{
  "balance_loss": 0.000114,
  "tie_word_embeddings": "early",
  "optimizer": "adamw"
}
Below are experts of layer 3 (counted from 0) of a mixture-of-experts language model. Rows are named router (the router's row for the expert), gate (a neuron's input weights, with its number), up (a neuron's input weights, with its number) and show model dimensions 0-159. Each number is 50 + 10 x the weight over its row's rms, rounded and kept within 0 to 99.
After each expert's rows: a language model's description of what the expert responds to. This comes from a sample of Wikipedia text that the model never trained on.

# expert 52
router:62 54 38 57 13 73 33 51 71 51 43 67 47 55 59 63 61 75 38 49 42 50 45 52 61 39 62 48 54 65 52 37 67 56 53 47 53 55 45 48 40 39 44 52 62 46 45 56 45 40 60 52 31 42 39 58 55 65 40 47 62 56 45 56 51 50 53 48 54 63 52 54 56 24 40 43 54 55 52 53 45 52 43 53 45 50 52 51 57 42 53 44 37 45 64 49 66 74 54 53 44 50 46 61 67 54 57 54 42 47 55 65 33 55 50 58 54 49 50 43 65 51 38 54 58 44 56 55 47 28 48 47 44 57 43 54 47 55 51 65 54 57 46 47 51 56 42 41 31 56 51 27 45 17 46 42 65 60 59 50
gate1:32 44 60 35 51 56 31 50 68 49 59 51 44 45 52 68 56 59 61 36 41 37 58 62 57 57 59 42 65 64 37 37 46 45 44 53 50 57 52 59 61 54 45 59 66 57 55 41 64 60 55 66 58 55 48 50 56 53 47 61 36 60 47 48 48 53 64 51 52 47 36 67 51 81 49 65 38 45 29 66 48 41 46 62 48 60 52 34 52 41 53 52 53 44 45 42 43 47 48 35 41 54 41 57 51 59 50 20 63 55 34 45 70 49 58 39 52 41 40 47 40 40 53 59 51 44 46 40 64 58 59 49 62 60 60 50 50 48 35 31 31 43 62 64 54 53 37 48 40 47 41 47 46 40 34 45 34 33 55 53
up1:55 55 43 54 48 57 50 50 35 55 48 66 50 60 68 46 44 44 36 45 57 42 59 37 43 44 52 50 47 53 57 37 50 53 51 44 49 43 26 57 41 55 58 43 46 22 41 44 57 61 49 61 57 75 51 55 70 35 51 71 49 42 44 57 44 52 47 50 51 34 50 55 57 30 72 53 59 37 62 54 47 59 56 47 41 56 51 47 57 35 52 47 46 44 35 49 58 46 53 66 39 73 53 54 59 45 48 49 38 60 42 56 35 46 60 49 68 41 62 57 59 40 63 35 47 39 35 54 49 36 38 53 42 63 35 51 67 39 59 69 47 60 35 50 53 63 53 60 46 52 63 64 40 71 42 55 49 46 71 57
Word-start stems after articles

# expert 27
router:51 66 49 54 42 88 37 51 65 56 57 55 48 43 43 44 43 85 58 33 50 54 53 53 55 45 60 49 54 61 72 40 63 47 35 50 53 49 67 45 43 32 49 44 59 37 57 51 49 53 54 45 52 54 50 43 37 44 44 53 47 57 35 52 41 54 45 57 53 49 40 45 67 47 42 53 69 46 54 35 65 42 46 38 51 56 46 50 42 36 28 55 48 39 50 57 65 61 38 75 48 41 34 55 43 52 38 77 38 55 46 47 59 46 60 51 45 54 53 47 34 55 58 43 62 57 54 47 57 62 52 46 46 57 50 72 44 77 49 43 64 56 61 55 51 56 64 64 52 50 63 52 39 53 42 57 52 49 45 41
gate0:57 58 51 55 43 44 51 50 43 52 39 34 50 48 53 42 54 40 67 60 41 45 51 42 31 39 44 67 51 37 50 47 45 65 55 55 69 33 38 55 49 57 47 53 49 58 22 20 53 43 62 59 62 43 35 65 52 47 55 42 50 38 34 43 48 43 56 46 43 43 47 58 59 44 41 32 65 38 42 41 49 73 56 37 56 57 53 42 55 61 61 37 47 44 51 39 50 48 63 70 45 58 50 43 66 44 49 40 54 63 60 36 37 50 48 44 66 32 56 60 33 71 50 45 28 65 64 58 57 49 42 31 41 56 44 40 44 52 70 54 54 50 48 58 40 58 50 52 52 52 49 42 50 41 63 48 42 48 41 39
up0:41 47 61 72 46 54 58 51 43 48 62 60 44 50 41 34 55 68 47 35 45 47 55 37 68 51 57 26 63 53 55 55 39 41 44 49 48 68 47 55 60 47 52 52 41 41 45 49 45 61 59 25 55 42 57 50 57 48 41 59 62 40 49 53 42 57 64 29 55 52 39 60 37 59 42 47 48 54 56 41 38 64 42 33 54 39 63 58 47 64 43 56 54 49 60 52 70 46 55 55 68 45 68 53 40 48 43 57 62 29 53 62 30 56 56 45 26 60 35 52 57 52 49 43 42 40 35 47 58 63 36 51 58 42 37 57 52 58 44 43 70 50 61 50 41 60 44 26 50 44 43 70 52 49 30 59 55 42 50 46
Word completions after capitals

# expert 5
router:62 64 55 48 41 72 43 48 95 44 32 63 53 40 60 60 49 56 55 41 29 29 59 53 59 43 59 49 55 56 53 60 74 38 47 50 39 57 50 41 44 51 58 49 54 51 48 39 61 54 52 42 39 52 63 54 55 45 56 47 58 67 37 62 42 38 46 61 60 32 42 51 52 56 52 50 56 51 55 56 79 63 47 39 29 66 52 55 68 34 48 56 53 44 52 50 59 47 44 54 48 46 31 60 66 51 54 37 39 63 49 53 47 36 43 44 52 52 61 62 50 64 43 45 53 43 64 45 40 53 41 40 58 49 48 46 67 65 55 54 63 51 51 60 54 52 47 49 54 55 63 51 51 43 52 34 65 62 48 47
gate0:68 54 58 55 47 41 36 55 49 40 45 75 47 48 58 41 43 47 46 48 57 33 69 61 42 46 58 57 47 52 34 57 66 40 53 53 37 61 51 54 50 58 64 47 55 37 52 44 65 59 39 66 55 50 57 53 75 46 54 51 54 46 58 45 43 56 47 52 54 39 57 61 52 60 53 59 69 52 53 53 45 62 59 55 58 44 47 45 83 51 53 52 32 54 42 56 50 56 45 45 30 60 40 57 57 53 54 51 52 64 75 46 41 39 62 61 53 44 69 50 47 29 59 63 69 49 68 32 55 55 53 59 62 55 43 43 51 33 53 51 51 77 55 50 71 58 63 47 52 45 56 34 52 53 49 50 46 57 71 39
up0:53 54 49 38 55 38 63 48 28 52 64 38 42 60 50 57 53 46 41 70 54 47 47 35 42 41 25 50 40 53 47 43 52 43 52 58 67 46 59 50 71 41 29 53 47 68 65 36 44 33 49 47 28 40 66 54 49 67 37 50 35 34 36 39 46 49 48 68 45 61 50 46 43 41 52 56 53 37 47 51 19 56 38 51 49 55 43 55 38 56 61 45 46 45 65 50 43 39 41 48 68 64 59 42 48 54 55 42 53 48 62 49 57 50 43 59 53 49 55 34 71 68 54 37 38 41 39 56 45 33 49 48 56 56 51 33 49 46 55 50 62 45 40 56 50 57 48 63 36 59 49 67 67 61 40 58 47 46 49 54
Pieces after hyphens

# expert 39
router:61 81 32 58 38 65 50 30 71 37 53 56 31 67 56 57 48 50 48 50 65 56 51 63 49 39 64 57 70 61 49 48 67 33 62 51 46 48 47 54 42 46 42 61 59 41 40 50 40 30 53 44 39 37 63 61 48 41 63 50 48 52 43 40 46 45 36 52 52 46 56 36 67 37 38 50 56 45 59 41 45 63 57 55 69 44 39 45 62 52 52 45 52 45 60 59 39 58 43 75 44 34 41 62 41 46 57 61 49 59 62 56 32 60 42 55 48 40 60 46 53 64 43 39 52 47 48 53 45 53 45 47 55 63 49 47 61 74 49 46 69 60 62 52 48 39 58 65 54 51 62 53 42 57 46 49 53 52 66 58
gate0:65 75 73 59 42 58 52 32 52 55 49 45 48 55 71 42 31 46 38 50 57 46 60 48 44 42 52 40 40 53 63 50 48 61 63 61 47 48 56 15 46 37 41 40 50 44 51 62 47 42 46 47 54 46 45 39 69 33 52 62 34 41 40 52 52 61 47 69 39 48 31 46 40 32 43 53 41 51 43 35 47 54 56 63 48 37 52 59 47 44 62 52 39 42 39 44 51 74 65 56 56 42 55 50 54 55 61 44 41 43 46 37 45 52 59 34 45 58 53 40 26 55 40 54 33 52 59 35 51 42 40 53 42 55 42 47 57 40 37 50 34 38 38 51 38 58 49 43 67 53 48 60 59 47 67 53 43 60 46 50
up0:66 48 24 53 48 52 32 47 50 36 51 48 57 36 45 61 60 55 67 41 56 47 57 49 56 73 44 40 40 54 33 49 47 52 49 46 61 43 49 56 48 37 36 63 41 62 49 38 42 45 47 49 53 47 54 56 42 55 53 73 48 51 64 42 43 37 55 47 56 47 34 55 71 55 33 65 54 47 44 46 46 35 51 42 51 58 41 78 46 70 42 66 56 42 48 36 54 40 39 44 53 64 61 43 55 40 46 60 71 59 65 31 60 37 61 37 41 43 45 50 39 37 54 56 51 49 26 50 45 61 56 42 47 59 57 49 66 63 54 58 56 66 48 44 52 44 56 36 32 62 49 49 45 42 39 49 61 46 32 41
Table cell separators

# expert 54
router:40 73 45 70 20 63 27 45 70 42 49 61 45 55 51 64 43 38 46 41 52 44 45 51 67 38 58 60 58 47 57 48 59 49 52 54 48 59 49 51 54 37 51 60 46 52 42 54 44 40 48 45 38 40 50 51 43 57 46 55 44 55 48 44 45 63 48 39 51 58 46 37 53 40 42 40 38 52 53 46 46 42 37 52 61 40 44 49 54 48 63 58 61 46 51 48 51 49 45 75 56 30 46 49 42 52 59 57 47 57 64 46 27 53 44 74 52 48 57 59 46 53 57 48 53 65 71 55 40 66 59 37 53 48 44 36 69 53 58 66 54 52 67 73 40 60 51 71 74 53 69 44 59 40 32 43 58 51 44 42
gate1:58 64 56 65 26 67 57 69 61 42 48 62 53 61 50 38 56 64 57 54 48 60 58 46 55 45 63 60 38 42 52 54 48 50 37 62 40 59 69 48 46 56 55 60 48 62 63 40 59 58 49 64 50 53 40 60 37 58 40 40 55 34 43 69 47 46 54 34 51 63 57 70 58 63 48 41 48 41 55 40 63 42 55 56 49 59 37 33 65 50 43 50 58 53 47 55 65 62 41 49 66 42 48 46 60 57 47 54 43 53 34 49 42 48 32 61 54 49 55 62 32 64 49 45 59 36 55 52 53 52 48 28 48 42 49 37 56 72 45 60 55 31 72 54 70 45 64 67 52 51 39 53 62 45 52 45 31 60 43 57
up1:43 55 50 68 35 49 68 70 53 31 41 43 57 57 60 56 46 50 45 73 48 56 47 24 49 47 59 61 26 46 40 55 51 45 44 51 47 46 60 51 49 55 52 57 55 62 50 52 56 65 40 48 42 59 32 51 44 58 44 46 51 39 46 64 36 61 64 61 59 64 56 57 39 48 40 51 58 60 50 38 51 46 43 42 64 48 41 37 43 49 60 49 46 57 53 39 53 61 41 57 61 57 50 42 53 47 46 47 29 58 50 65 35 47 34 51 40 58 50 53 26 42 48 56 60 56 58 55 42 67 40 43 44 45 53 28 57 56 54 76 44 54 68 58 54 36 60 52 66 57 56 53 77 52 33 52 30 35 54 53
Table row starts

# expert 48
router:46 66 50 64 34 63 36 53 61 44 54 65 53 61 54 50 57 66 27 43 54 50 33 68 53 52 60 59 65 41 60 40 66 53 47 46 30 60 33 46 49 53 45 50 65 58 43 39 57 44 51 45 47 36 41 52 54 43 60 57 55 60 53 40 46 40 60 58 47 38 40 47 65 44 51 34 48 43 37 52 65 56 42 36 62 69 56 48 50 33 63 54 47 49 49 45 37 40 42 58 50 57 60 60 70 53 65 40 56 49 48 43 46 50 54 61 59 39 48 66 41 36 47 52 51 54 57 51 44 64 62 48 57 54 54 39 67 63 54 59 52 70 52 52 68 68 38 61 41 65 42 54 67 54 25 63 59 30 55 46
gate2:45 59 50 49 45 51 61 43 53 43 52 75 43 79 66 47 51 58 62 49 39 46 70 57 50 46 61 39 38 59 51 52 49 33 48 52 61 49 31 55 51 52 52 60 54 34 50 47 65 34 57 50 52 51 60 46 54 52 71 49 54 66 41 51 45 71 43 72 46 48 46 69 40 54 52 52 44 37 58 52 36 63 65 45 60 52 43 62 27 44 52 59 34 39 58 41 51 40 51 58 35 50 64 36 51 45 46 62 48 46 53 64 48 45 55 45 52 47 64 62 70 36 67 49 44 48 63 71 42 53 52 49 64 41 70 47 48 54 57 57 50 45 69 57 43 47 40 40 41 35 63 52 58 59 36 46 34 52 64 41
up2:65 45 45 51 49 47 52 63 55 54 68 49 52 69 59 29 55 44 34 56 46 40 32 51 68 40 45 37 47 55 40 44 72 50 59 68 62 44 52 49 64 40 61 41 73 30 45 46 46 35 41 43 45 55 47 55 48 55 42 49 65 40 44 44 63 57 61 52 34 47 30 43 57 41 28 44 47 30 44 52 47 54 42 53 65 59 38 38 47 53 45 50 38 48 63 35 42 51 32 53 49 50 64 47 48 57 48 68 58 49 42 66 55 36 68 50 56 58 59 43 51 44 71 45 42 39 47 54 63 52 60 35 44 38 66 52 55 67 48 50 37 52 42 34 37 44 51 42 46 43 56 71 45 41 37 40 45 46 55 54
Sports career words

# expert 16
router:45 56 43 51 32 65 24 45 86 46 53 51 54 63 62 53 33 59 35 35 52 43 49 54 43 47 51 62 48 52 58 33 52 53 56 34 45 57 48 44 29 49 61 50 64 53 57 58 54 36 50 58 45 59 45 37 60 72 54 45 40 45 41 40 47 48 56 28 56 58 50 50 62 49 40 45 54 50 63 56 50 45 54 48 48 60 37 48 53 44 55 51 61 41 51 40 59 42 40 45 40 39 64 64 47 41 45 58 53 55 65 47 41 53 61 50 48 44 43 87 53 56 44 44 58 43 66 65 44 45 55 41 44 52 51 66 50 40 46 58 52 56 79 54 44 41 42 62 40 53 69 47 33 50 43 30 49 64 45 46
gate0:49 54 45 37 32 71 40 43 59 44 54 37 40 50 41 55 47 66 50 34 58 59 66 49 61 51 51 50 42 28 44 55 51 62 46 37 39 39 67 53 54 52 49 28 70 58 46 33 51 47 48 50 56 59 60 57 52 53 48 50 39 36 52 41 73 30 30 44 63 66 37 53 63 47 41 44 37 49 55 37 47 44 54 50 49 54 45 61 70 25 53 66 45 31 55 50 62 61 53 47 60 55 51 59 39 53 49 59 54 56 40 35 57 44 53 63 45 46 59 34 55 33 42 33 54 54 55 56 66 37 67 46 65 65 52 53 42 39 40 59 58 35 45 61 56 44 50 51 41 47 37 48 49 42 39 65 57 51 60 48
up0:54 56 46 42 35 56 48 54 41 39 42 48 58 43 34 45 44 70 33 28 31 68 63 52 39 50 43 53 28 56 51 55 61 63 43 49 46 64 53 38 40 50 64 52 22 42 61 73 43 57 45 32 62 69 54 70 50 41 51 61 48 32 48 44 45 40 49 70 46 45 32 54 43 44 49 45 35 45 37 42 42 49 65 40 43 52 46 47 59 52 58 64 46 62 33 60 45 46 46 60 45 53 51 54 62 56 32 47 46 53 52 45 49 43 37 64 61 64 54 45 47 51 48 38 63 48 41 27 40 51 56 57 55 43 54 48 53 49 53 46 47 50 40 45 56 53 44 58 57 44 52 24 41 33 44 66 34 51 61 45
Table and infobox symbols